config = dict(
    num_hidden_layers=13,
    hidden_size=384,
    n_experts=8,
    experts_per_token=1,
    d_expert=608,
    d_shared_expert=0,
    hidden_act='swiglu',
    moe_layers=[0, 1, 2, 3, 4, 5, 6, 7, 8, 9, 10, 11, 12],
    router_score='softmax',
    normalize_top_k=False,
    routed_scale=3.73,
    balance_loss=0.00215,
    balance_bias=False,
    router_z_loss=0.0001,
    init_std_router=0.0107,
    lr_router=0.000482,
    num_attention_heads=6,
    num_key_value_heads=1,
    head_dim=96,
    vocab_size=11519,
    norm='rmsnorm',
    norm_place='pre',
    norm_eps=1e-05,
    positions='rope',
    rope_theta=500000.0,
    rope_fraction=1.0,
    qk_norm=True,
    attn_scale=0.102,
    tie_word_embeddings=False,
    parallel_block=False,
    init='normal',
    init_std_qkv=0.0264,
    init_std_o=0.0,
    init_std_up=0.0264,
    init_std_down=0.0,
    optimizer='muon_variant',
    learning_rate=0.00819,
    lr_mult_qkv=0.7,
    lr_mult_down=1.5,
    beta1=0.93,
    lr_head=0.00753,
    max_grad_norm=1.0,
    warmup_steps=93,
    schedule='wsd',
    decay_fraction=0.625,
    decay_shape='linear',
    final_lr_fraction=0.0,
    batch_tokens=131072,
    max_seq_len=1024,
    doc_mask=True,
    train_tokens=1077000000,
    max_steps=8217,
    dataset='wikipedia_en',
)
Below are experts of layer 4 (counted from 0) of a mixture-of-experts language model. Rows are named router (the router's row for the expert), gate (a neuron's input weights, with its number), up (a neuron's input weights, with its number), down (a neuron's output weights, with its number) and show model dimensions 96-191. Each number is 128 + 32 x the weight over its row's rms, rounded and kept within 0 to 255.
Before each expert's rows: "mostly gets" lists some tokens that are sent to it at least half of the time; "comes before" lists some tokens at least twice as common just after its tokens as in all text. This comes from a sample of Wikipedia text that the model never trained on. Tokens count by the router's weight.

# expert 0
mostly gets: " |", "|", ";", " —;", ":", "="
comes before: " ", "\n", " The", " —", " \"", " A"
router [139 127 147 147 121 171 131 125 108 165 126 153  87 113  98 116 111 117 171 157 116 116  77 170 136 141 193 194 107 111 170 163  61 116 114 135 110  91 120 126 128 133 103  94  84 163 131 204  72 153  95 119 144 171 135 146 102  93  87 146 146 107 176 126  69 120 108  98 180  87  83 114 138  95 104 137 183  95 117 178 130  94  95 129 128 145 122 158 119 111 165 119 178  81 149 171]
gate0 [ 81 152 104 114 147 117 104 136 174 155  86 174 135  84  90 146 114 148 158  69 176 145 189 141  50 135 105 105 144 166 116 139 116 106 116 120 131  63  84 185  59 107 102 158 171 208 121 132 146  90 122 117 151 143 160 135 131 140 145  93 185 157 138  77  67  78 123 176 181  99  86 120 130 132 195 115  95 152  85  79 107  76  94 127  94 125  98 101 137 140 157 115 145 148 156 128]
up0 [133 107  95 153 136 114 100 106 161  98 167 168 102 126  87 130  88 133  93  93 154  82 119 100  86 202 133 141 123 139 159 141 139 185 122 160  99 144 126 170 188 168 182 184 156 140 124 168 149  79 128 102 114 151 129  82 134 195 191 152 130 141  72 108 129 111 131 102 122  63 113 122 156 111 145 102  93 156  54 161 138  68 127 139 142 186 153 128 109 161 184 100 169 124 133 141]
down0 [213 165 132 115 139 146  83  87  96  60 184 123  91 156 150  68 119 134 129  87 136 124 117  96 121 210 151 103 189 128  70 120 100 123  98 131 152 126 108 127 167 117 188 145 117 110 172 135 131 156 187 102 156 157 184  61 125 101 110 200  75  94  55 132 125 177 126 128  91 126 110 117 153 113 123 132 116 197 106  90 114 164 177 106 111 160 138 142 105 140 159 154 117 149 128 125]
gate1 [127 104 115 213 128 142 175 146  70 103 178 119 183 196 153 109 156 124  52 146 224  82 104 157 104  91 109 156 159  95 176  83 136 110 145  98 120 147 119 169 120 118 114  14  82 137 123 154 132 140  94 124 123 140 113 175 129 139  97  86 117 186  97  63 141 163 152  92 134 113 154 137 117 110 122  69 118 121 120  71  64  93 144  69 127 137 175 140 122 126 159 172  76 101 149 112]
up1 [126  98 119  62 133 193 123 149  77 122 148 128 108 112 169 112 127 126 147 127 152 112  91  92 139 100 153 153 141 101 133 131 132 108 150 100 136 158 167  99 152 143 139 134 111 101 149 117 121 155 177 101 158 101  27  80 108 171 151 160 107 100 160 135 177 148 135  99 136 174 123 136 135 135 119 150 179  83 155 115 162 120 106 105 118 126  86 134 128 121 125 144 134 183 114  86]
down1 [155 153 125 149 112  90 183 122 120  93 116 128 157 164 112  88 152 135  37  90 118 126 139 140 108 143 113 115 176 149 167 133 124 137 194 117 169 126 108 139 126 167 127  53  90  87 111 123 137 119  80 169  93 125 153 195 110 163  89 104  95  84 118 113  93 171 142 113 152  96 126 127 127  97  46 161 140 158 174  90  73  88 143 106 113 126 106 129 118 149 158 149 113  69 165  98]
gate2 [136  96 150  93 184 103  73 114 168  99 156 180 151  91 131 132  81 161 141 161 113 111 108  65 133 204 111 172 146 163 135  97 165 170  99 129 103 138 141 149 151 117 133 172 141 100 124 152 100 194 165 149 157  95 181 110 110 119 190 152 120  94 155 159 156  82  97 128  86 112  99 129 134 115 152 101 164 179 155 184  86 122 116 138  91 140  79  83  91 126 163 140 164 153 104 116]
up2 [166  72  90 105 152 138  94 127  87 147 182 151 143 136 125 106 117 119 108 100 108 136 123  63 110 120 132 151 169 160 107  61 113  92  88  82 143 125 168 177 104 145 126 141 157 109 151 139 150 107 119 111  88 124  94  96  70 159 124 137 121 132 117 125 125 143  86  86 160 163  98 140 128 161 152 151 174 148  92 152 140 138 134 144 107 133  50 105 145 101 173 111 119 142 129 163]
down2 [135 234 131 117 156 140 157  86 132 113  58  88 133 108  96 110 137 142 101 158 179 149 155 163 118 116 145 121 112 148 124 179  86 102 100 123 114 128 148  81 128 121 159 139 159  94 125  82 120 126 157  91  99 132 106 112 156 110 154  70 162 145 152  85 105 133 178 121 109 107 159  94 125 137 151 144 189 140 190 161  85 139 124 163 154 125 193 149 126 129 123 117 150 111 101 223]
gate3 [132 125 199 116 139 213 108 145 100 119 122 114 126 146 117  80 105  59 147 108 136 195 141 159 161 101 129 162  81 104 121 187 131 180 162 114 103 138 120 128 110 101 133 102 110 127  90 151 182 113  89 114 179 161 124 128 139 117 140 140 126 112 122 140  70 122 204  91 128 110 147  62 155 149  85  96 125 162 124 156 161 100 126 138 110 136 123 156 114  74 121 102 123 103 113  85]
up3 [105 134 108 159 128  46 133 133 125 125 103 144 138 149 110 116 133  87 110 102 184 153  99 187 130 100 144  90 129 136  80 106 141  48 132 146 158 117 150 172 171 136  68 105  96 155 143 127 165 160 143 133 135 144 145 112 117 185 143 142 148 124 150  95 151  89 154 164 173 148 161  92 168 116 146 151 125 151 127  67 108 122 127  92 128 104 118 158 117 198 112 135 163 125 193 117]
down3 [ 81 177 183  96 156 116 100 152 130  76 154 210 107 178  85 150 171 145 140  82 172  91 153 155 115  84 116 159 183 130 135 150  60 162 100 137  87 126 112 176 100  75 164  79 177 136 135 195  53 116 101 129 120 108  97 127 138 136  85 134 119 118  96 154 125 113 159  45  84 111 135  96 135 138 138  55  96  93 142 132  98 132 131 146 167 116 153  98 108 119  81 128 137 122 111  93]
gate4 [119 102 176 199 109 115 142 114 109 150 166 102 153 151 126 212  82 170 164 165  94 127 155 111 121 145  95  71 118 182 177 128  70 106 161 130 120 122 182 137 137 108  82 122  92  81 101 120 150  91  91 142 146 147 104 124 192 153 169 114 174  50  46 121 153 127  58 141 179 125 122 148 157  70 129 172  85 100 141  79 105  74  94 127 120 113 141 128 114 162 131  72 135 159 133 171]
up4 [129 154  48 130 104 200 125  88 145 111  91 179  95 128 147 153 142 150 153 110 111 194  74 168 152 120 100 132 189 163 106  90  63 120 104 146  95 106 178 166  74 132 208 147 139 112 134 145 159 138 131 137 128 147  88  95 138 165  92  95 101 127 143 114  68 121 107 132 125 105 162 194 117 126 157 149 118 159 123 131 120  94 163 168 119 115 112 144  91 120 100 108 190 118 108 183]
down4 [201 124 115 185 174  96  77 121  87 149 135 118 115 168 154  83 105 153 124 139 125 116 125 126 126  99  97  52 142 150 130 134 122 171 131 143  81  74 122  58 140 111 124 132 101 146  78 149 119 161  83 134 145  97 110 106  69 134 104 156 116 120  92 173 137 147 152 132 119 150 167 134 170 152  85 133 140 140 106  99 147 115 112 117 126  97 128 109  91 143 105 167  97 152 107 184]
gate5 [123 112 155 183 150  92 142 153 134 106  98 138  89 180 118  74  83 169  76 158 130 127 182 115  96  84 139 175  73 160 123 121 125 146 160 132  60 111 135 124 170 115 158 157 122  58 161 162 153 105 106 111 116 106 109 155 101 109 169 125 145 132 128 167  90 123 158 109 174  90 178  93 121  87  67 106 128 137 147 155 128 159 152 103  22 119 125 119  84 142 121 122 150 100 129 196]
up5 [120  77 105 137 143 128 153 155 107 125  96 107  95 118 116  84 106 153 109 173 108  63  94  96  96 166 125 150 157 147 119  86  97 167  67 132 115  68 134 218 104 117 151 130 113  47 164 159  51  70 112 105 113 151 168 120  77 158 134 129 153  82  89 139 121 109  71  97 158 109 127 125 124 104 113 118  74 197 143  90 186  81 134 149 157 106 173  97 115 100 135 113 192 103 143 142]
down5 [129  76  98 179 105 178 117 157 162 117 138 136 122  96 147 174 153 166 192 129 140 213 121 186 125 109  99 146  39 124 128 147 152 159 116 119 127  99 112 145 149 147  78 140 104 117 165 107 209 166 119 113 206 104 117 130 200 113 170 155  63 139 126  75 116  82 147 178 145 119 146 129 143 120 140 177 120 122 101 127 123  99 126  87 107 205 140 165 144 153  72 122 128 167 120 130]
gate6 [130 209 159 111 137 106 126 125 149 140 152 135 142  82  57 160  92 136 162 140 131 111 204 147 116 155 151 138 151 127 169 187 139 120 185 141  81 172 140 162 146 109 120 171  36 125 125 186 108 122 131 142 109 142  53  94 122 155 131 133 153  58 130 103  81 141 137 188 136 145 133  82 126 138 165 158 127 144 131 103 113 129 143 133 137 200 125 161 144  96 149 132 126 140 123 129]
up6 [153 137 163 156 186 124 129 120  86 146 132 103 119 127 129 177 160 120 178 102  92 114 128 125 130 146 144 132 132 124 127 150  76 154 153 190 132 126 172 169 153 107 110 146  84 134 119 147 141 126 115  42 164 145  78 105 123 131 141  99 129 141  77  96 179 119  71 150  99 100 114 109 138 101  90 105 126 157 108 146 111 165 122  98 105  63 141 182 144 175 135 166  74 146  99  73]
down6 [160  98 186  43 124 134 119  89 159 121 121  91 152 171 138 142 152  84 167 115 120 137 145  80  92  62 109 125 115 124 132 172 119 128  95 165 132 169 158 181 143  96  92 186  93 148 211 113 129 166 111  90  94 132 103  91 169 124 186 135 130 120 153 120 154 142 149 113 132 157 138 162 136 112 114 109 202 111 125 155 119 121 109 113  85 114 182 115 155 102 215 109 104 163 145 113]

# expert 4
mostly gets: " is", " was", " were", " with", " had", " has"
comes before: " the", " a", " to", " in", " by", " as"
router [180  80 143 166 128 148 161 130  77  82 151 152 140 132 132 108 114  79 154 109 153  85 116 121  95 100 170 151 128 115 127 131  97 156  79 145 129 126 175 131 148 120 126 161 131 124 165 135 118 153 173 140 146 171 124 187 106  92 110 187 166 147 187 152 120 104 114  97 178 123 109  96 153 131 123 150  93 147 140 151 135 102  84 134 157 118  73 146  81 105 151 122 129 129 170 151]
gate0 [124 140 114 117 185 148 111  89 119  98 143 128 174  97 113  70 165 104 128  93 198 147  93  93 163 123 112 133 170  75  64  62 108 125 123 113 161 163 153 127 132 121 110 118 116  80 144 173 139  90 120  75 137 170 158 157 136 114  98 175 127 104 174  83  88 170  87  73 125 161 103  71 142  77 120 127  68 129 164  95 145 169 144 191 131 168 190 134 106 126 118 126 157 135  74 105]
up0 [ 72 127 166 135  90 132 118 169  93 128  98 100 102 134 120  97  77 127 112  96 135 144 193 160 172 124 130 120 145 113 154  63 149 129  64 117 155 150  93 143 131  92 169 114 100 156 103 157  86 150 134 140 125 139 111 164 137 177 117 149 129 227  46 154  94 131 112 145 112 128  72  99 132 183 122 111 155 144 182 154 124  95  82  97  65  79 137 136 161 184 131 118 157 176  79 171]
down0 [142 140  99 108  92 173 149 147 108 148 165  92 140 154 139 118 138 126  86 143 130 164 115 132 164 120 124 100 155  94  47 129 172 102 111 144 185 131 153 100 142 127 161 138 160  85 106  79  98  88 171 191 156 162 131 161 136 109 118  89 122 164  94 195 139 129 179 111  70 138 138 133 226 120  85  87 126 188 150 155 161  70 126 105 168  77 148 164 147 109  82 112 196 190 131  91]
gate1 [ 81  68  79 161 223 117 202 104 148 170 172  81 107 158 149 110 123 104 145 111 144 106  46 110  90 139  95 141 124  87 120  76 146 104 110  90 166 151 116 108 142 158 134 136 168 147  69 153 158 172  91 102 117 159 118 126 135 135 129 141 151 140 145 105 120 104 177 107 120 144  56 113  92 142  83 125  86 116 127 141 176 121 141 156 177 138 166 119 130  77 169 158 141 206 177 132]
up1 [129 167  63 140 131 158 182 103 141  46 111 122 118 150 127 141 133 127 109 129 154 131 126 139 154  82 131 131 118 123  98 105 136 155 141 124 141 132 137 119  60 137 119 136 145 145 180 101 226 133 150 201 151  78 165 102 145 194 149 115 121 181  97 136 165 129 161  86 120 149 102 176 110  88 152  99 160 119 118 177 149 101 117 134 156 143 119 130  67 125 123 179 108 133  80 152]
down1 [ 69 181 163  49 154  72 107 195 104  95  99 123 163 156 113 102 136 145 170  76 152  92 133 133 129  95 114 121 131 125 117  91 147 123  89 176  88  87 133 180 129  52  72 142 105 111  89 110  64 122  55 133  64  75  97 135 111 116 112 177 153 147  77  96  92 106 107 171 121  51 151  84 150 129 135 218 135 134 117 101  99 148  87 144 167 102 139 112 154 109  57  97 144 139 162  96]
gate2 [ 63 156 162 176 114 112 105 149 134 164 116 154 186 100 183 156 147 154  80 151  99  71 109 126 126 124 168  62 185  97 143  63 114 157 111 125 154 176 132  85 113  77 142 136 140 106 173 151  78 147 102 165 101 135 129 169 114  90  79  67  91 145 118 138  87  84  77 210 126  67 145 172 115 188 142 129  99 140 158 109 125 182 144 161 153 201 149 118 215 190 115 168 126 143  91 144]
up2 [146 100 136 149 175 113 112 198  78 159 153 163 126 206 146 179 136 172  99 201 133 153 125 157 116 196  44 146 128 135 180  91 176 179 175  71 150 177 180 137 128 113 137 151 184 127  96 136 107 118 147 122 106  92  76 105 130 118  97 110 125 170 100 116 113 157 105 161 112 134  82 193 148 120 106 152 122 151  97 103 149 139 110 197 148 145 148 143 166 168 126 142 145 145 167 174]
down2 [ 79 181 160 142 128 107 176 115 141 154  96 133 117 151 138 125 112 134 139 102 111  62 178 172 133 105 168 110 117 115 128 150  92 120 206 118 129 144 165 171 163 133 173 166 168 120 167  88 132 115  49 121 141 146 189 106 104 117 129 134 122 110 147  98 134 123 130 190 118 116 173 187 139 163  98 155  88  78 186  97  97 143 118 102 187 127 104 169 133 197 140 165 165 133  96 154]
gate3 [111 136  68 101 122 118 152 172 140 173 151 122 138 130 225  78  97 134 126  96 150 112 151 153 134  85 135  81 154 112 162 135 108 149  86 145  92 148 127 139  94 135 162 157 167 119 166 205 121 143 173 148 206 155 128 104 106 134 132 123 153 142 166 152 112 188 181 142 191 128 120 167 195 133 104 148 143 152  76 117 133 142 130 181 165 140 110 161 130  54 202 153 150 146  93 124]
up3 [141 117 130 136 111 101 100 135 164 108 152 116 127 172 161 104  87 123 126 162  96 172 122 124 114 106 129 119 165  95  78 191 138 158 139 156  84 127  93 164 144  95 127  88 103 225 102 160 136 115 151 114 147  66 120 122 113 153 153 157 126 100 105 157  83 150 175 160 199 168 178  91 112 168 183 126 112 104  85 112 103 158 121  91 111  79 131 108 141  72  95 134 171 153 132 140]
down3 [126 137 160 111 114  83 141 123  82 149  93 118 138 185 101  98 188 108 124 131  96 121 108  91  66 144 119 173 162 108 104 109 149 164 130 126 146 104 144 116 109  87 128 152 105 116 153  29 151 140 100 154  82 137 176  85 119 147 156 155 160 136 126 111  64 111 157 162 100  74 160 161 133 100 126 158  63  92 124 130 134 166 143  98 118 158 155 216  66 173 115 104 134 166 124  96]
gate4 [128 150 173 130  97 144 138  94 173  98 133 118 163 111 186 150 167  62  75 150 122 117 178 112 166 176 138 131 120 139 129 145 118 134 166 151 130 107 125 152 122  54 108 102 167 102 130  87 145 100  90  87 138 113 115 104 108 129 147 163 134 196  87  55  81 128 145 141 183  46 166 153 167 156 127 143 144 147 118 103 169 155 117 182 157 164 132 106 132 106  79 127  80  92  75 116]
up4 [ 73 150  84  75 117 133 130 152 162 123 134 132 169 106 188  90 164 109 160 127  76 127 147  72 160 154 124 142  99 162 127 119 128  77 118 156  99 150 142 182 175 138  82 158 136 121 143  54 103 119  95 119 127  96 115  96 139 127 136 172 139 155 121 144 122 129 109 142  97  26 175 137 119 111  66 169 112 133 154 126 123 146 145 109 126 132  65 167 108 135 134 128 166 101 129 147]
down4 [116 156 165 172 136  82 130 112 155  83 126 174 120 152 147  78  49 135 115 180 140 151 107 158 105 107 100 119 156  81 160 112 185 130 108  94 108 145 115 155  64 107 150  75 149 177 131 171 131 129  90  98 126  94 162 120 137 147 119  71 114 104 136 126  88 117 130 188 139 182  96 146 136 181 169 176 135 107 154 183 102 101 193 160 130  93 186 137  65 158 163  82  92 122 125 126]
gate5 [136 166  98 152 147  92  99  85  92 131 129 154 102  82 119 115 116 166 178 114 114 121  61 124  87  98 118 182  75 171 103 126 126  83 124 172 127 157 109  95 100  78 148 130 124 107 130 132  90 108 132 113 161 154  38  99  75 124 167 154  84 183 135 148  87  80  93  95 137 116 149 109  51 139 158 194 150 161 112 161 103 175 123  27 114 145 117  97 122 146 140  77 141 166 170 109]
up5 [ 88 162 113 185  74 133  81 142 127  79  94  94 121 110 162 133 151  90 102  69 137 148 136 179 143 125 128 184 105  63 107 153 120 156 137 174  97 115 130 118 128 122  93 170 101 109 109 134 119 153  69 189 138 185 144 148 122 119 185  94 177 161 167 145 103 154 126 104 110 123 101 146 118 115 158 116  79 128 123 146 164 125  95 154 152 133  70 120 126 135 130 141 198 106  74  94]
down5 [142  93 142 149 168 162 136 124 129 165 144 161 113 118 125 136 117 130 103 122  95 158 178 110 113 141 167 124 145 181 117  65 177 110 135  90 167  92 151 107 133 162 111 122  77  84 143 148 108 143  92 127 139  66 131 175 110 155  91 144  66 145 158  96 166 142 101 122  89 116 125  82 141  71 108 114 140  98  86 135 171  85  75 122 145 132 131 163 149 100 116 144  68  90 104 161]
gate6 [137 148 118 165 187  89 148 106 154 171 123 195 149 153 120  40 110 172  91 149 136 141 138 116 150  87  81 178 139 171 141 127  77 209 142 155 107 145 136 140 169 139 102 119  83 103 173 100 125  78 155 169  65 109  98 193 116 160 145  87 173  98 121 133 110 161 109 139 211 153 173  54 123  88 174 193  71 169  93 133 196 112 145 120 171 136 155  91 138  91 167 157 102 122 150 151]
up6 [ 82 197 120 140 156 165 145  83 158 124 151 114 155 146 160  95 110 181 159  99 110 170  91 143 129 120 161  83 110 139 144  76 189 133 145  94  60 181 133 109 115 156 119 102 170 123 170 166 109 153 155 133 120 148 155 165 118  93 146 134 122 119  99 163 164 160 157  72 123 103 133 159  93 128 167 136 116 147 195 118 124 123 119 182 113 151  91  75 125 185 126 152 127 125 123 119]
down6 [131 129 142  99  88 140  98 136  78 124 138 101 116  85 129 173 125  79 190 172 110 197 149 107 156 131 170 122 127 132 108 138 140  89 172 106 130 127 173 169 106  83  91  95 144 131  77  75 129 169 130  90 109 153 130 117 100  81 159 158 111 120  65 153 138 113 154 124 175  83 128 212 118 112 153 166 134 120 133  61 122 148 133 124 152  94 121 171 134 101  96 139 135 102 116  84]

# expert 1
mostly gets: " ", "\n", " $", " Coordinates", " Born", " phot"
comes before: "1", "2", "|", "-", "\n", "0"
router [162 160 115 128 103 148 120 126 130 157 178 179 119  66 130 167 123 172 134 205 140 119 157 171 144 197 196 157 177  93 156 160 104 113 139 154 130 123 151 119 133 174  77  86  70 111 154 171  95 122 163 153 101 165 118 128  85 144  96 154 105 152 143 116 122 122  84 103 135 118 127 107  61  91 102 118 118  93 156 116 129 122 154 209 176  55  87 134 147  88 120  96 178  62 136 145]
gate0 [126 153 153 102 110  76 128 148 136 139 137 190 139  78 113  82 109 185 114 186  79  65 116 103 181 120 124 188 136 116 144 148  67 181 109 158 140  70 171 138 172 142  92 149 132 134 134 140 146 123 129 101 157 119 148 107 168 161 104 123 131 149 174 118 134 112 140  84  73 134 140 126 123  97  94 172 109  73 148 138 151 133 149 154 180  77 183 104 145  96 129  99 176 185 131 142]
up0 [137 131 156 110 167 167 105 142  64 166 127 108 125  99 140  99 214 133  63 133  89 136  78 181 185 130 170 113 111 105 174 177 147  97 122 180 107 156 149 168 123 145 127 137 134 106  95  67 113 115 168 105  90 177 152 174 166 103 153 151 156 127 141 143 160 121 191 123 163 131 180 197 164 137 172 141  82 147 131 134 109  93 140 127 109 142  69 101 120 145 140 108 117 173  85 134]
down0 [166 182 129 142 102 192 152 117 148 178 156  84 180 119 139  96 113 129  76 146 119 121 140 122 111 135 171 117 108  95 153 160  89  74  90 128  52 104 126 148 173 106 101 139 180 127 149  73 172 163 130 134 112 119 192 154 161  86  86  71 129 124 138 127 172  74 144 156  85  88 122 120 216 136 115  97 155 124 114  95  91 135 169 105 132  54  85 166 114 122  88  84 137 135 129 128]
gate1 [102 154  46 130 100 170 110 148 123 141 142 114 148 151 142 130 188 186 107 169 126 139 157 154 118  82  91  88 167  57 122  96 118 147  89  94 106 133 131 107 172 138 157 163  88  98  84 112 144 158 145 160 137 157 150 165 153 133 144 117 106 128 193 198 153 120  68 109 147  64 108 142  91 145 110 143 131 178 116  98 119 120  90 128 100 130 162 138 137 157 121 129 171 150 118 139]
up1 [184 108  85 136 136 115 101  89 106 125 111 145 118 124  85 129  98 138 115 111 123 116 128 137 199 155 115 143 135 113 144 155 180  87 185 159 159  99 164 142 163 144  69 115 100 152  96  97 109 105  86  93 143 121 144 105 165 146 167  92 149 118 121  81 133 125 137 126 172 126 141 121 196 102 111 153 147 148 116 104  98 184 153 127 169 149 106 149 124 141  90 173 140 214 133 128]
down1 [128 151 160  69  92 171 138  76 115 114 152 108 132 100 141  97 178 181 153 112 135 103 125 129  85  98 128  85 172 111 136 128 101 199 133  69  69 121 125 143 160 157 146 133 143 108 118 152 135 142 152 117  70 112 133 143 190  89 143 111 113 120 152 152 153 127 114 164 102 154 145 137  94 149  79  83 138 159  93 137 207  36 152 122 143  82 109  79 142 104  98 128 169 109  82 140]
gate2 [182 139 150 100 156 112 156 121 155 155 101 134 126  94 105 153 131 155 161  58 154 125 120 182 151 183 158 144 147 167 126 149 160 144  97 115 160 116 188 113 134 113  98 132 181  94 114 127 142  42 122 114 158 155 149 126 145 103 156 143 145 115  98 107 133 147 144  99 113 160 180 149 141 144 170 113  36  99 134  95  78 112 120 158 171 148  83 150 101 141 120 105  78 161 135 111]
up2 [ 67 147 140 134  98 186 159 134 138 117 112 102 129 107 177 154 128 125 136 140  77 137 146 144 119 157 133 106 100 156 137 109  95 131 143  98 140 149  81 171  72 186 118 140 134 163 128 103 129 108 123  98 107 154 104 112 185 161  69 120 144 169 145 184  69 125 197  98 136 142 115 172 165 164  69 141 135  98 132 116  96 111 127 141 111 207 123  71 131  93  78 119 193 104 105 155]
down2 [123 102 149 170 176 147 117 127 128 102 114 117 108  79 137 118 148 126 100 173 158 121 144 107 132 170 140 165  95 141 141 104  83 183 155 123 115 117 115 206  72 130 164 145 123  59 108 132 144 127 133 166 116 108 190  69 126 142 143  63  95 103 136 186 105 127  80  93 147 107 149 147 144 114 148 124 133  51  99 152 125 104 159 207  99 149 125 152 138 140  75  91 109  99 118 176]
gate3 [147 132 119  95 139 128 172 172  97 122 151 128 128 139 111 177  96 136 101 110 115  99  90 111 115  78 125 170 124 110 185 177 141 118  85 119 109  85 152 181 137 146 110 159 124 109 159 103 149 141 190 161  72 166 131 170  76 118 123 138 106 159 142  19 149 121 156 127 151 164 165 116 105 128 136 138 132  71 181 146 145 149 110 149 121 142 132 175 127 112 168 156  65 119  98 126]
up3 [ 91  78 147 184 100 131 131 124 155 122 146 174 127 136 151 132 199  88 211 124 138 139 117 154 144 116 117  81 133 130  61 147 148 111 148 164 137 128 148 123  81 160 155 143 138 149 164 165  67 106  64  66  89 104 118 108 146 153  90 126  94 114 146 128 120 170  68 152  85 142 123  97 127 151 139 165  70 168 123 150 121  74 127 127 114  95 148 154 124 137 106 110 168 131 116  98]
down3 [115 151 149 154  89 166 162 149 141 140 112 126 105 149  80  99 102 139 176 147 110 153 173 109  99  96 132 149 164 133 164  99 132  59 122 141 119 126  77  55  92 102 121 149 195 184 137  80 124  56 155 122 122 115 168 113 126 117 116  96 105 111 103 127 187 174 154 155 120 112 132 162 119 152 151 169 167  77 157 110  96 110 144 143 115 144 111 136 111 180 120 158 157 116  76 171]
gate4 [145 101 145 114 113 145  98 106 170 140 128  98 100  87 148 115 166 158 150 232 151 133 117 130  73 136 140  99  80 149 164 131 138 109 121 141 128  93  52 119 158 113 183 182  89 152 178 102 105 101 108 118 129  80 129 150 137 145 135  96 125  73 117 101 139 120 149 150  69  77  74  82  97 135  94 198 163  60 107 181  97  98 135  59 155 113 119 138 156 170 173 195 113 148  93  89]
up4 [132 118 160 129 163 155 205 155 114  82  64  78 103 148 185 122 139 148 167 143  34 100 158 116 129 133 118 115 157 131 177 153 131 102 126 161 118 134 153 108 113 115 110 179 157 110 102 172 163 157 180 113  98 123 107 185 125 140 105 154 138 108  41 139  97 175 162 161  83 162 138 135 107 155  68 122 120 145 201 146  91 166 177 156 133 137 126 116  67 135 103 110 103 118 141  83]
down4 [163 109  68 102 127  84 132 117 134 138 112 189 163 138  46 135 150  98  91 120 111 125  94  78 145 162 189 152 166 145 111 164 113 146 132 162  70 143 155 108 160 202  82  89  77 137 130 184 187 154  95 125 135 111 166 113 135 170 199 137 162 119 179 106 124 153 102 124 138  53 224 144  53  96 201 142 145 160 102  79 166  99  79 105 118 123  27 192  93 158 128 135 144 167 132 100]
gate5 [129 136  95 134 120 101 126 158 115 131 123 111 104 132 144 131  70 150 178  96 161 145 156 143 113 105 136 123 135  94 157 145 103 166 182 135  65 164 138 124 111 141 154 150  46  95 137 202 112 132 106 190 133 129 143 103 189 138 183  81 134 109 125 179 171 156 117 114 145 128 147 124 154 102 162  91 186 163 159 147 148  89 104 127 121 116 192 123  79 186 140 108 129 145 106  79]
up5 [ 93 154 148 162 133  99 122 150 100 137  98 140 144 155 120 144 113 158 157  54 160 126 160  92  66 107 146 143 156 180 121 121  96 145 137 125 107 151 134  88 163  90 130  86 107 103 181 104  76 123 105 108  99 113 132 184 134 169 147 141 113  93  76 105 134 143  57 134 120 139 129 144 116 185 147 168 149 167 159 140 142 165  95 101 130 120 180  99 128 117 174 102 182 164 122 110]
down5 [ 75 122 138 113 124 110 135 113  92 126 110 149 160 130 163 177 148 219 149 141  82  67 185 114  84  92 137 177 158 109 170  71 147 153 104 124 108 166 106 132 138 151  96  76 158 142 136  52 149  86 111 162 142 182 119 116 122 133 144 180 114 185 121  85 106 138  54 110 147 115 155 157  79 175 140 135 158 181  46 146 102 120 139 115 157  89  90  97  69 139 103 147 141 148 131  86]
gate6 [137 152 130 101 107  94 122 129 138 150 139 133 157 161  59 140 109 163 104 126 123 147 145 151 111 104  91 149 158 122 167  98 182  98 138 153 140 115 152 213 160  94 158 190  98 161 119 150 128 156  75 133 159  98 120 145 154 132  80 124 151 128 127  84 125 159  63 123 177  93 131 180 143 129 130 151 133  92 144 168 133 131 155  90  71 179 136 159 164 105 103  86 105 121 143 119]
up6 [133 128 150 139 112  94 120  91 120 151  77 141 115 162 112 135  89 110 153  86 198 166 192 145 134 129  78 152  77 144  98  82 168  71 186 143 111 136 152 117 102 115 110 158 133 120 164 152 146 160 143 144 155 148 130 173 114  93 120 126 118 103 129 120 127 156 147 151 128 153  88 122 166 141 129 133 127 142 121 156 175 172 118  65 200 129 160  71 141 108 125  81 171 115 146  91]
down6 [165 182 102 141  97 123 133 133 151 101  80 173 122 148 132 139 169 105 144 116 130 100 163 144 114 190  67  76 108 135 113 122  79 169 157 148 148  41 163 175 136 111 143 136 154 112  72 123  89 117 123 126 181 134 158 132  33  94 144 103 127 108 118 133 114 113 210  83  92 111 106 102  93  81  62 130  78 140 153  73 149 129 123 127 152 101  94 130  85 113 164 114  99 128 132 169]